Below are experts of layer 4 (counted from 0) of a mixture-of-experts language model. Rows are named router (the router's row for the expert), gate (a neuron's input weights, with its number), up (a neuron's input weights, with its number) and show model dimensions 0-127. Each number is 200 + 30 x the weight over its row's rms, rounded and kept within 0 to 999.
After each expert's rows: "mostly gets" lists some tokens that are sent to it at least half of the time. This comes from a sample of Wikipedia text that the model never trained on.

# expert 24
router,244,166,225,196,205,195,161,192,227,189,169,193,168,250,205,227,177,203,218,166,240,235,233,237,187,187,191,187,218,229,179,188,201,263,212,173,142,225,256,205,226,229,194,147,189,176,200,187,244,175,199,222,202,140,189,212,199,184,206,206,161,130,214,222,215,188,179,180,244,177,251,219,216,202,189,166,246,138,201,150,240,255,227,167,138,205,170,230,147,185,219,240,172,247,231,207,188,202,171,215,228,247,178,196,221,256,192,207,176,254,167,221,188,203,194,174,194,225,162,179,217,164,205,158,153,240,219,180
gate1,149,217,233,230,221,222,156,228,158,228,106,162,239,179,200,202,225,201,193,192,253,235,199,189,212,152,257,207,166,198,194,212,189,211,160,247,209,206,194,166,213,189,206,229,167,163,241,213,157,206,190,228,177,205,231,181,188,191,183,206,222,186,208,231,198,230,189,156,251,219,280,216,161,212,281,174,196,163,215,254,220,227,240,189,185,184,230,193,199,192,178,164,215,186,209,195,223,202,187,187,247,173,167,152,193,243,173,210,240,214,191,200,263,170,139,227,209,197,171,211,198,209,166,129,183,194,193,221
up1,162,191,215,225,164,159,202,260,209,213,224,190,178,203,171,233,242,250,219,216,240,155,227,214,196,264,188,185,215,174,180,168,245,186,215,241,259,208,183,197,209,173,253,188,205,191,144,183,165,199,221,202,219,197,181,247,206,168,228,215,205,188,200,207,197,175,222,232,224,183,236,182,196,193,195,176,209,279,181,229,179,149,215,152,164,185,178,213,194,288,190,218,219,160,172,217,181,160,157,165,194,192,238,276,223,207,226,184,211,173,188,250,229,155,221,204,206,226,202,233,215,176,199,173,166,287,201,219
mostly gets: " route", " classification", " voyage", " zone", " Arthropoda", " flight"

# expert 31
router,162,219,168,171,192,242,156,192,205,221,255,214,235,179,164,175,183,213,209,232,134,180,264,181,153,205,158,225,195,272,189,215,195,243,201,211,153,236,190,224,199,156,217,219,186,220,231,222,262,217,188,241,201,130,207,232,202,151,172,212,194,212,171,219,186,162,204,201,176,177,235,174,213,153,210,190,180,204,210,179,204,232,175,164,246,226,225,184,141,204,206,179,200,247,165,262,211,198,202,221,279,193,215,182,216,220,191,191,188,255,134,185,200,224,183,188,182,159,215,186,213,181,173,202,164,220,148,174
gate2,196,254,259,188,177,200,222,229,210,222,187,284,205,221,215,156,196,195,235,160,188,178,201,197,199,182,177,203,205,226,197,236,176,196,180,179,185,225,236,210,192,174,200,226,191,195,186,251,219,187,214,217,134,170,271,148,191,179,160,173,211,206,224,248,204,186,206,224,161,178,284,203,175,213,177,183,208,162,213,205,212,172,190,225,204,214,192,233,215,231,227,223,212,159,263,224,204,131,235,228,243,142,208,212,223,188,239,251,200,181,219,207,198,169,136,235,274,167,180,189,170,208,219,257,210,177,185,175
up2,268,205,176,203,211,205,193,167,163,176,207,189,152,235,173,210,231,208,168,201,229,263,215,200,176,228,189,203,227,228,194,223,130,226,157,233,198,155,225,186,233,234,191,217,248,168,173,155,218,202,203,261,218,252,205,196,192,227,176,210,181,218,148,187,214,191,199,212,168,191,152,189,150,176,203,208,173,219,148,188,173,166,216,216,166,193,198,233,229,259,214,204,144,204,171,212,131,199,185,227,208,208,175,229,210,194,269,185,182,178,186,237,243,154,161,195,167,167,191,178,201,193,194,201,169,143,188,288
mostly gets: " able", " seen", " shown", " been", " taken", " used"

# expert 6
router,194,187,204,202,206,208,223,200,209,202,183,244,201,236,199,169,203,162,158,248,199,215,214,230,212,214,194,188,173,202,291,176,221,198,205,129,262,220,183,179,206,163,233,144,211,225,166,246,211,173,212,184,235,227,189,231,213,216,199,186,251,195,159,221,171,124,199,184,162,237,202,175,168,229,178,229,181,216,223,125,162,222,220,198,186,213,240,181,200,230,223,172,195,172,169,231,249,242,205,217,212,261,151,254,204,214,224,225,159,168,233,206,220,237,192,196,168,134,190,237,204,177,200,227,235,196,240,238
gate0,148,219,192,208,222,242,182,198,200,164,154,191,236,220,222,157,194,187,190,199,184,171,169,153,232,212,204,257,205,195,220,217,193,180,230,172,152,259,214,176,197,159,218,210,171,233,187,197,270,288,191,197,203,166,161,221,225,194,234,159,246,248,232,249,225,226,203,202,193,164,208,161,217,159,160,142,180,207,165,170,232,198,172,173,171,174,256,250,184,153,190,244,163,228,227,235,171,212,180,166,170,187,228,224,202,218,187,208,191,180,216,187,156,203,152,214,200,159,194,209,202,148,183,231,141,196,203,187
up0,192,189,180,239,166,192,213,177,203,181,177,174,155,161,225,205,165,184,212,237,220,179,177,194,214,243,259,212,186,231,209,171,190,241,211,157,152,219,177,207,169,150,219,223,155,222,153,223,232,187,193,198,200,202,224,195,175,227,203,123,233,200,175,243,190,150,183,246,216,190,188,185,146,225,189,175,254,172,168,124,218,210,230,234,229,194,167,216,195,195,166,229,211,193,144,238,166,206,199,167,170,184,228,171,235,204,188,144,148,246,236,171,199,214,197,170,151,164,187,198,190,233,173,178,249,168,186,134
mostly gets: " he", " He", " It", " She", " she", " they"

# expert 92
router,234,189,237,224,161,166,230,173,212,134,196,225,204,198,197,204,169,228,206,158,227,224,200,188,195,238,180,191,203,222,247,191,189,184,194,204,256,164,198,251,158,225,190,243,176,191,261,166,177,238,224,241,226,228,214,154,223,182,251,202,183,198,182,210,260,160,245,191,179,170,199,180,175,200,250,225,188,169,202,183,215,220,177,226,186,199,192,205,204,181,148,169,250,154,227,128,217,185,179,185,169,198,172,224,178,230,273,216,140,244,240,192,202,126,147,205,245,220,198,226,220,206,198,217,159,224,212,199
gate0,212,188,176,224,241,177,187,173,183,245,237,204,168,210,195,189,201,157,185,239,220,213,250,186,234,248,184,131,209,217,210,218,197,174,158,231,231,159,165,178,185,200,218,203,154,192,217,139,194,212,129,170,188,227,222,234,202,223,214,208,206,200,262,131,218,213,224,234,236,229,138,192,234,210,240,196,149,214,214,183,180,188,207,197,215,208,186,232,200,177,284,174,245,197,205,180,195,185,188,234,218,184,190,171,197,206,248,192,201,202,266,183,210,155,206,129,202,225,226,234,217,205,172,226,116,170,200,203
up0,179,204,198,243,188,206,168,196,207,171,256,249,152,246,215,194,248,210,177,183,167,155,240,220,195,174,216,170,160,189,176,200,206,197,220,189,248,197,241,214,137,236,242,208,273,174,236,152,236,202,165,208,195,224,186,177,204,236,235,211,239,193,183,212,218,214,229,184,168,168,204,271,210,209,216,228,248,243,240,220,150,213,153,232,163,242,171,172,179,207,171,198,219,182,215,217,173,178,229,197,247,227,184,206,237,235,273,237,180,209,203,181,217,208,207,207,158,184,181,236,192,205,170,157,193,203,138,152
mostly gets: "ia", "ico", "idae", "tes", "ta", "aceae"

# expert 98
router,172,194,206,234,234,195,230,250,217,216,219,187,199,213,194,185,147,233,220,171,184,182,264,217,160,192,167,176,232,188,180,239,188,227,291,188,197,223,196,198,238,192,208,258,203,193,167,222,184,206,207,261,187,232,166,131,215,187,203,172,202,228,234,206,258,206,220,170,209,175,230,170,197,199,196,204,175,170,221,150,206,219,153,151,147,156,205,190,181,188,256,239,171,202,233,220,150,248,206,202,254,270,188,217,215,229,188,196,181,163,240,230,179,220,196,153,205,218,192,251,211,219,168,211,213,256,183,229
gate0,189,244,196,223,221,267,195,224,155,173,205,150,221,173,197,189,207,179,222,212,224,190,220,219,204,179,193,207,161,188,167,169,138,186,221,232,188,211,190,205,212,176,197,184,209,184,187,190,227,196,175,173,223,192,191,230,209,171,203,200,182,173,176,183,233,263,201,229,231,198,200,198,198,194,233,183,191,186,257,229,199,201,189,195,219,204,169,163,207,164,198,237,259,150,258,187,261,229,201,241,202,221,251,189,155,243,238,219,222,204,254,236,177,106,210,199,260,184,245,181,194,148,190,152,135,277,166,193
up0,195,214,202,181,175,251,277,216,243,205,219,206,168,207,195,195,212,182,188,248,162,185,238,183,148,211,171,200,211,172,229,156,178,171,192,227,160,154,236,186,220,189,170,235,205,153,206,213,214,172,188,149,233,203,194,177,200,166,248,171,203,231,228,189,236,152,238,195,204,195,203,180,204,208,154,190,238,263,219,293,172,153,139,176,188,196,206,163,204,195,214,212,207,212,183,228,234,180,225,213,230,186,228,261,246,204,183,210,226,203,151,204,262,176,191,203,188,143,172,267,218,181,193,168,182,224,189,157
mostly gets: "ternet", " food", "Government", " law", " sex", " business"

# expert 84
router,174,169,188,133,210,223,229,205,199,202,159,235,207,237,240,182,208,199,153,206,170,200,200,158,150,164,206,202,194,196,198,184,231,222,225,215,144,235,215,187,206,252,218,158,232,242,203,211,193,188,93,231,235,190,222,191,222,203,207,184,154,170,195,197,217,192,163,233,198,199,169,188,209,172,226,145,235,199,226,216,146,187,256,158,215,219,198,242,190,171,186,228,267,212,219,197,220,161,174,213,172,202,200,198,190,268,210,187,191,228,164,176,173,219,166,152,190,211,173,126,162,184,208,169,249,211,157,161
gate0,167,181,179,171,243,226,206,182,193,229,168,215,200,189,195,216,185,230,191,236,207,175,206,243,249,225,190,193,240,226,184,172,178,269,231,175,168,176,183,157,159,177,180,184,180,224,223,223,203,192,162,183,171,124,214,210,199,205,218,225,154,213,197,223,181,139,275,161,187,108,217,224,207,205,188,205,199,224,251,227,145,229,187,230,231,187,240,168,232,166,241,232,240,170,177,206,215,221,181,208,168,149,217,197,147,182,204,208,232,220,184,209,212,174,205,160,188,198,211,194,161,187,192,158,231,232,111,218
up0,197,206,206,240,135,116,198,206,192,157,265,226,230,216,203,220,136,183,102,208,227,175,161,212,194,191,181,216,184,202,206,224,209,184,253,171,173,204,202,221,237,237,192,207,205,238,177,218,178,182,190,231,216,160,194,225,238,185,217,175,216,220,162,195,171,234,160,159,214,204,253,194,211,191,222,183,198,163,186,233,212,195,206,166,175,193,194,253,166,224,194,166,159,168,181,211,187,202,225,215,258,178,206,202,231,224,180,245,255,197,240,156,228,193,198,218,117,149,213,209,268,182,203,209,175,196,193,227
mostly gets: "Gls", "DST", "aged"

# expert 68
router,212,168,209,214,162,246,214,188,173,192,144,187,209,201,182,181,193,191,188,181,166,186,181,210,213,208,199,236,225,208,177,175,253,170,206,274,197,162,186,221,153,177,198,228,188,249,124,248,172,260,200,224,200,222,170,165,227,175,211,182,192,207,202,181,194,173,201,221,178,140,198,212,260,149,191,208,234,197,178,171,203,165,230,233,198,199,138,249,167,221,222,223,211,187,154,127,250,194,222,229,212,171,223,212,206,151,281,170,240,212,212,160,202,187,200,199,222,207,202,202,200,213,221,175,164,234,214,279
gate0,162,148,191,146,231,220,221,157,184,212,167,212,144,224,225,199,227,184,255,193,186,196,179,212,241,207,195,212,177,226,166,200,200,227,230,232,238,158,185,274,164,224,196,145,198,218,208,210,172,262,201,197,201,221,219,225,269,213,227,212,215,213,203,267,210,198,190,184,223,213,187,244,199,176,190,197,209,245,188,200,181,184,242,233,195,136,229,197,226,249,270,181,180,222,194,207,237,254,209,197,202,200,200,154,206,211,205,218,202,258,182,187,233,181,237,212,191,196,225,242,190,201,307,242,174,234,187,210
up0,240,236,186,173,223,285,208,200,159,220,205,133,159,187,245,220,205,269,263,245,232,204,210,245,179,234,218,191,215,199,191,198,212,231,209,234,187,167,151,178,185,194,196,207,167,224,178,201,241,213,169,237,182,208,138,222,186,224,171,173,189,212,212,187,248,201,210,209,199,220,148,216,228,199,216,220,206,257,187,214,170,192,185,202,243,230,201,228,197,176,216,168,171,174,206,184,276,285,228,204,197,254,193,233,179,219,233,238,214,205,184,232,180,196,178,225,178,207,214,196,231,210,128,247,180,248,198,181
mostly gets: "on", "ton", "onic", "ony", "ican", "ador"

# expert 86
router,227,196,131,176,214,231,160,179,219,191,228,139,181,186,178,218,195,192,180,208,192,113,248,187,215,158,209,200,200,169,183,235,195,162,147,154,216,219,194,225,199,199,211,206,262,198,233,172,221,197,216,251,183,208,224,216,180,136,160,200,169,224,183,216,192,237,212,147,211,195,254,233,215,240,185,185,228,217,211,211,204,207,190,159,191,217,168,175,215,198,241,188,158,221,154,222,198,139,145,203,226,211,161,157,230,200,190,174,215,190,254,252,201,204,231,173,192,182,184,175,275,236,226,216,184,234,242,148
gate0,203,207,216,207,209,183,194,207,224,149,231,153,143,173,200,200,186,215,167,182,209,140,132,217,186,208,197,227,161,211,180,205,178,191,189,230,199,209,184,182,185,209,226,195,237,149,217,217,189,196,209,217,89,220,201,208,194,177,189,211,195,218,252,212,217,208,245,241,200,182,271,215,152,218,190,115,191,215,235,268,200,171,222,219,244,234,205,212,194,159,199,272,200,214,199,177,187,175,215,218,202,161,141,146,226,203,154,180,174,193,200,187,262,196,174,180,213,199,168,217,258,216,177,203,194,253,206,218
up0,216,249,216,163,210,210,197,237,173,232,171,219,207,203,190,194,164,224,222,170,218,203,154,253,243,243,206,170,245,192,174,235,218,192,194,159,192,235,262,176,192,154,203,215,224,239,160,227,216,174,196,245,224,250,139,177,176,213,244,181,205,227,134,193,177,197,219,185,200,213,167,203,212,192,234,234,148,195,178,175,224,185,248,237,185,181,206,205,179,179,218,210,213,208,190,268,185,182,204,246,204,222,225,213,234,169,233,202,203,192,171,149,256,235,263,189,269,201,174,202,156,126,233,206,164,166,194,201
mostly gets: " won", " took", " gave", " wrote", " get", " sold"

# expert 112
router,161,155,219,128,198,174,227,191,205,213,181,164,207,223,193,180,164,197,215,221,208,160,237,207,195,193,170,204,218,215,158,200,214,168,164,213,255,228,222,175,217,273,233,222,207,243,152,236,208,190,218,169,155,200,215,209,165,195,197,171,195,218,290,231,191,254,183,215,193,193,245,194,216,240,146,237,184,207,227,203,179,212,188,173,167,155,251,178,216,162,252,200,241,189,154,210,277,170,181,189,186,247,208,134,201,151,245,207,236,177,227,194,205,261,193,198,183,192,223,191,198,207,238,186,192,211,233,191
gate0,208,211,221,173,249,191,192,173,153,184,219,205,240,201,188,251,196,228,226,175,231,163,182,171,236,118,169,253,216,239,185,219,207,245,194,205,224,196,184,178,150,192,132,233,232,228,197,199,285,223,165,199,197,197,220,232,241,224,231,189,180,130,213,235,183,203,162,209,220,209,191,174,213,219,209,175,193,256,144,165,170,163,214,145,156,206,215,198,176,205,221,246,235,251,208,148,223,181,217,228,244,194,226,189,244,213,204,224,244,197,167,177,188,201,201,229,146,215,219,197,195,186,155,208,181,154,207,201
up0,154,203,196,177,183,236,150,241,148,153,193,189,216,169,181,211,241,198,265,155,188,200,218,263,220,192,201,231,203,192,191,247,230,171,240,223,217,206,197,154,223,218,180,208,181,183,208,184,223,206,221,179,209,196,222,175,188,211,170,130,215,233,185,213,176,182,152,259,213,257,196,233,171,162,240,189,189,218,198,158,246,211,179,154,178,180,178,202,184,180,219,177,245,188,223,222,202,231,202,188,223,236,205,185,203,224,254,195,244,259,193,201,178,176,228,232,189,215,241,182,231,198,139,231,119,128,187,163
mostly gets: " that", " which", " this", " where", " This", " what"

# expert 70
router,189,169,222,218,230,140,243,198,204,193,144,184,195,150,209,198,231,211,146,169,182,205,194,153,213,219,190,203,214,195,158,174,233,200,223,174,166,230,202,186,203,216,143,195,204,191,229,198,174,212,201,238,225,188,139,192,191,233,208,187,196,177,169,185,232,216,214,220,155,243,173,237,185,189,265,230,161,199,209,188,172,213,179,233,109,201,162,176,214,198,162,167,237,244,249,163,197,203,220,143,234,169,201,161,230,164,247,199,164,144,169,183,205,242,159,239,209,235,190,173,227,165,218,222,222,239,262,214
gate0,192,191,205,174,225,219,264,204,163,183,220,199,223,180,193,230,176,165,236,125,183,190,190,271,211,171,189,187,159,246,155,187,197,176,214,210,186,214,215,197,190,167,197,205,262,208,185,199,157,235,141,241,234,213,208,195,224,215,194,230,185,152,216,169,142,241,163,169,215,198,224,236,192,152,204,153,238,193,199,184,212,204,181,157,160,236,210,274,228,205,186,228,261,204,218,177,175,221,143,195,203,159,277,210,168,199,245,181,205,227,161,198,158,187,211,185,234,179,224,189,234,242,215,227,176,194,218,162
up0,173,187,234,160,191,185,207,213,131,237,158,227,194,210,189,204,192,201,205,119,191,217,235,222,206,200,263,217,208,198,249,158,242,185,187,246,238,140,201,190,234,216,207,208,203,199,149,219,213,187,237,231,218,251,215,209,171,221,185,212,209,143,154,219,163,235,218,123,221,249,209,191,165,190,188,204,197,256,195,192,223,188,205,176,157,195,224,224,235,203,180,181,189,184,161,149,234,184,189,245,190,169,291,221,164,223,180,173,173,212,197,193,197,170,202,178,151,239,242,162,227,228,196,209,230,227,189,160
mostly gets: "istrict", "owntown", "western", "us", "pis", "orus"

# expert 123
router,227,167,216,231,207,216,189,200,184,189,237,224,173,203,207,190,202,196,200,226,234,210,188,237,186,186,170,239,201,247,187,220,195,207,255,215,254,180,237,235,182,175,215,182,191,209,190,144,137,157,222,198,155,241,174,192,206,195,169,203,163,206,262,253,204,177,202,180,226,160,201,217,183,126,201,213,207,147,240,229,206,244,232,179,163,214,159,197,154,172,267,231,212,151,143,231,202,200,204,189,218,252,170,227,227,228,219,226,174,146,166,214,179,247,194,170,179,247,194,194,158,148,159,236,180,215,228,163
gate0,197,277,219,203,249,163,156,196,215,145,138,192,198,228,195,211,223,190,223,233,175,208,201,180,179,201,139,212,193,188,195,246,185,165,181,199,176,279,157,217,178,174,226,168,208,215,224,222,211,193,160,222,220,183,228,201,202,227,158,157,181,185,151,197,243,206,170,167,219,183,216,177,182,173,203,219,198,193,170,232,228,232,219,242,169,203,227,242,201,208,172,220,250,211,217,207,187,182,217,204,194,129,198,143,212,202,166,189,179,174,132,156,197,245,213,218,225,171,197,186,282,145,197,210,165,242,227,148
up0,224,227,219,212,206,191,302,184,218,196,200,197,179,217,175,178,199,124,140,232,199,202,223,196,235,160,127,230,195,182,225,217,160,194,173,173,213,193,212,219,241,200,151,173,197,184,203,175,205,246,159,214,207,173,206,213,241,179,220,214,149,209,168,231,176,215,187,187,204,215,238,240,232,193,191,224,266,161,247,185,158,213,241,177,115,227,199,183,173,206,210,208,186,192,215,172,193,212,231,247,241,182,202,154,139,186,207,218,156,165,173,245,194,170,186,209,177,210,141,212,183,185,220,176,190,151,203,169
mostly gets: " same", " latter", " way", " time", " idea", " months"

# expert 3
router,199,225,228,234,163,215,277,180,206,224,193,253,255,168,183,165,215,195,201,172,193,188,181,227,159,206,155,218,199,229,185,194,241,192,254,160,206,153,274,193,191,177,206,213,212,167,146,185,136,189,199,176,199,149,186,217,200,181,248,212,159,168,190,168,217,228,235,243,256,154,200,230,224,222,200,203,226,202,179,196,196,195,225,221,193,171,153,206,219,171,171,185,246,142,226,218,239,200,122,239,223,181,202,194,201,146,159,184,200,211,189,156,241,196,219,216,197,199,246,191,223,197,234,227,232,263,187,191
gate1,187,271,248,137,221,198,196,165,195,227,228,241,187,178,232,159,208,183,249,213,248,173,183,273,185,205,221,191,226,230,201,202,132,203,234,222,225,148,243,197,217,182,166,212,246,192,160,219,194,225,230,191,213,222,209,174,192,210,223,201,136,234,203,186,201,251,216,255,181,164,173,197,235,203,245,186,174,188,177,257,198,223,195,208,227,228,162,204,187,202,282,212,190,208,188,202,232,240,187,196,195,173,200,229,225,215,185,199,199,202,175,154,223,128,154,214,196,191,235,213,218,168,266,239,235,168,214,211
up1,194,197,214,190,152,220,229,166,192,199,153,158,208,246,230,232,220,191,187,171,223,184,254,198,248,148,173,140,138,216,201,153,256,229,210,138,197,210,201,194,200,177,203,175,222,179,202,237,210,209,200,201,245,118,221,210,198,221,227,207,235,196,259,211,169,162,231,242,162,228,189,161,169,205,149,229,197,210,166,170,221,244,222,182,135,225,185,222,174,194,158,172,223,173,184,242,168,250,239,179,173,191,232,205,232,247,207,196,202,226,223,240,170,240,168,245,187,212,180,212,181,232,194,203,192,190,165,180
mostly gets: "ford", "ington", "ney", "wick", "burg", "ley"

# expert 13
router,203,159,191,219,151,230,254,274,177,224,193,218,194,169,214,165,199,237,228,168,183,217,202,153,196,193,198,213,207,180,273,225,229,200,209,185,137,222,209,160,198,157,195,147,241,226,150,199,222,204,199,165,196,193,216,200,276,202,143,221,231,191,194,256,157,208,173,181,240,172,202,176,211,176,231,168,184,146,199,194,225,178,220,236,193,165,196,196,197,176,163,180,251,202,148,231,246,213,168,174,199,188,165,175,222,201,215,221,217,174,157,242,220,226,168,231,266,200,150,200,192,224,202,200,163,235,252,216
gate0,192,196,130,190,189,211,233,196,211,176,219,190,253,209,229,210,221,248,225,196,208,201,223,220,211,231,217,182,244,275,215,191,225,202,222,135,231,146,188,192,197,165,210,185,185,214,198,128,149,194,172,230,199,189,261,196,238,223,224,134,248,198,237,168,171,170,200,230,220,163,218,178,210,164,186,205,195,261,232,199,222,197,301,210,197,224,158,229,150,171,206,216,206,204,157,194,158,198,211,213,245,239,205,171,184,200,159,223,140,202,218,219,224,215,225,232,169,179,194,211,201,237,222,232,228,183,183,173
up0,185,210,180,219,174,134,191,202,206,169,190,187,208,180,170,227,217,220,199,190,168,196,197,179,215,226,178,199,258,247,228,205,263,216,166,184,238,171,160,197,259,220,178,159,199,251,164,145,200,206,184,183,209,196,259,206,231,198,201,155,236,188,239,148,192,175,189,212,193,226,211,181,225,150,207,199,187,241,255,236,211,138,213,223,134,169,207,145,163,189,245,209,218,197,180,199,207,187,250,209,126,196,167,190,173,172,194,263,161,167,212,204,248,196,171,193,169,207,187,256,209,255,223,192,176,237,221,207
mostly gets: " October", " September", " May", " August", " January", " November"

# expert 115
router,203,180,232,229,205,165,194,190,240,190,228,223,227,237,252,237,175,194,199,196,221,188,213,263,248,212,174,226,185,186,224,188,211,199,205,145,234,207,167,186,232,268,251,190,196,200,254,219,221,155,189,147,195,206,157,165,234,186,212,204,239,214,202,178,233,246,187,227,155,216,212,187,232,168,225,182,175,237,173,175,194,201,211,249,212,171,225,189,235,222,204,177,182,160,217,123,204,216,248,189,275,180,178,159,193,185,168,254,183,209,171,211,192,233,257,240,185,183,160,173,211,228,243,205,157,143,189,240
gate0,173,125,226,223,173,186,161,194,189,218,166,165,173,175,164,212,162,226,179,241,167,192,232,235,185,224,240,237,201,258,236,256,207,224,187,224,218,184,186,191,188,244,191,178,201,185,204,204,251,197,244,196,190,171,174,212,252,216,214,217,184,210,289,208,222,228,176,150,184,208,157,219,253,170,183,187,219,236,198,232,249,207,223,196,130,213,196,246,244,202,200,211,175,265,250,177,210,215,229,261,231,212,198,230,184,186,171,209,196,163,195,138,227,202,177,148,204,238,173,218,198,182,241,190,184,225,196,194
up0,246,181,216,201,197,215,189,166,221,250,156,203,228,162,278,244,185,229,236,238,205,186,200,248,227,132,199,207,177,208,213,250,204,249,168,211,183,203,213,192,262,182,183,224,164,237,238,175,175,155,228,265,204,213,177,171,169,269,129,233,247,172,183,224,189,192,185,154,194,200,171,210,170,224,199,225,214,154,200,198,211,239,164,171,192,235,211,213,244,195,237,227,210,232,212,197,170,249,221,204,153,167,209,170,186,165,191,235,250,182,121,198,180,183,202,189,202,212,207,224,196,188,209,190,199,186,192,161
mostly gets: ")", "),", "]", "%)", "\")", ");"

# expert 17
router,161,200,193,207,161,229,181,230,170,189,173,216,228,209,214,197,233,216,190,225,181,152,157,218,172,183,235,199,207,135,172,250,212,222,261,174,213,233,243,208,199,166,221,200,196,171,188,167,173,218,170,219,197,171,209,252,199,222,257,128,215,181,216,197,152,245,223,265,175,208,235,250,174,198,186,256,246,229,244,201,176,201,191,213,184,232,190,249,214,203,219,225,214,226,205,152,168,192,171,162,232,261,250,169,236,177,137,200,188,168,188,211,215,176,175,189,194,227,189,161,167,155,184,182,263,200,220,218
gate1,181,201,216,190,211,200,243,207,177,206,244,203,197,204,219,190,248,206,188,202,241,190,125,198,145,184,232,240,230,176,258,202,184,195,181,230,190,168,172,213,212,193,136,181,166,182,208,217,282,247,226,228,189,160,208,228,165,219,258,189,225,180,230,248,172,165,194,175,163,157,232,206,179,196,212,184,222,183,189,170,188,213,229,209,196,170,201,156,147,202,266,147,233,173,247,201,178,160,221,154,195,181,152,200,172,228,144,213,193,173,229,164,203,213,214,193,197,180,265,210,198,225,257,150,235,227,214,209
up1,185,164,225,132,151,196,190,178,195,227,178,209,169,205,185,194,247,250,172,219,202,202,257,229,208,246,180,205,157,223,164,188,216,235,173,175,223,185,214,211,216,245,256,205,228,175,253,198,144,193,243,206,172,271,143,221,248,218,220,226,231,182,213,203,159,177,185,241,229,163,226,208,230,150,273,186,234,214,130,159,193,235,192,204,177,220,216,183,244,195,207,199,179,221,189,244,199,224,171,208,197,194,197,201,181,164,197,186,172,172,227,195,187,159,199,139,201,179,173,228,216,172,188,199,168,138,241,179
mostly gets: "arm", "nes", "ort", "ass", "opping", "ss"

# expert 19
router,149,169,220,194,241,233,208,239,194,198,161,167,151,173,194,205,194,205,206,150,167,255,220,191,184,161,238,187,171,184,155,219,206,176,235,211,160,239,238,156,141,195,200,153,208,173,193,226,209,238,227,210,218,186,186,165,179,233,188,210,212,237,169,157,192,244,192,245,215,204,197,142,195,250,233,162,205,200,160,176,196,258,228,220,209,171,221,147,238,169,203,203,220,128,251,183,246,250,187,235,176,159,188,163,196,227,190,182,196,187,209,222,230,248,211,181,253,195,164,198,189,179,163,232,187,220,153,168
gate2,247,170,203,230,204,215,195,235,195,170,206,236,238,162,192,124,196,159,204,180,191,169,205,235,227,171,176,180,187,219,183,195,244,204,202,205,221,199,202,184,151,242,210,160,249,185,242,239,152,156,197,199,196,191,177,183,226,218,210,187,166,213,142,179,229,193,281,254,216,176,185,221,157,144,185,220,205,139,198,190,169,186,213,148,226,217,230,193,174,213,211,210,214,211,243,139,197,251,208,243,229,188,190,181,245,195,184,148,244,179,230,217,173,241,197,223,196,239,264,201,236,135,224,185,206,206,165,213
up2,179,219,196,176,204,197,180,140,234,221,147,273,205,175,215,222,239,199,158,179,200,252,248,124,209,223,205,186,217,249,174,205,221,189,160,189,202,201,167,204,208,134,179,201,218,179,207,172,191,217,183,205,205,206,104,188,193,216,263,156,167,216,179,199,195,183,200,262,175,201,141,203,178,199,221,187,169,176,212,176,172,224,207,185,155,230,180,238,212,159,201,205,204,202,233,184,167,232,215,172,223,168,243,206,215,176,200,201,138,207,221,210,248,250,275,228,179,158,212,209,209,196,176,219,255,201,225,176
mostly gets: " \\", "   ", "|---|---|---|---"

# expert 73
router,223,243,195,177,168,191,182,233,166,179,219,225,220,228,207,185,216,270,176,215,226,213,180,204,228,168,175,250,185,170,188,177,164,195,159,139,218,204,157,161,197,210,157,227,254,203,239,207,175,194,168,223,188,198,152,208,284,196,181,207,194,212,209,230,221,193,178,159,187,151,162,211,221,143,192,160,182,176,211,199,238,173,165,202,228,233,158,160,217,186,184,168,184,231,202,205,199,155,231,252,184,206,213,166,211,173,208,147,263,225,207,247,282,205,270,163,210,212,168,178,228,199,223,164,209,225,210,195
gate0,199,173,198,265,167,204,226,189,208,241,191,220,226,196,216,210,197,205,197,195,233,154,184,175,193,193,155,201,224,220,216,201,190,238,192,193,208,173,219,255,175,208,162,196,174,192,169,217,235,227,180,197,231,199,211,223,110,217,207,196,224,204,208,263,206,203,212,169,239,224,197,210,174,154,193,159,180,220,197,156,191,198,204,135,159,188,184,238,220,214,189,211,147,170,102,208,217,120,185,220,209,207,187,210,223,164,192,138,191,256,148,192,265,169,185,223,160,205,182,196,232,233,217,195,234,119,187,186
up0,208,201,203,220,205,191,212,246,173,232,195,205,156,178,199,191,207,197,258,154,226,196,172,178,207,228,173,203,198,182,218,177,182,234,193,199,244,194,210,181,216,223,122,244,164,205,181,213,234,203,167,150,274,166,225,251,152,245,187,194,203,166,196,232,197,223,167,154,264,229,144,206,181,212,186,227,210,244,223,162,194,156,222,179,214,182,220,238,211,216,133,200,187,154,204,140,213,201,220,204,226,140,243,197,235,187,127,178,196,196,178,187,230,177,167,206,184,194,214,207,222,199,240,251,201,122,202,212
mostly gets: "″N", "%;", "eton", " mph"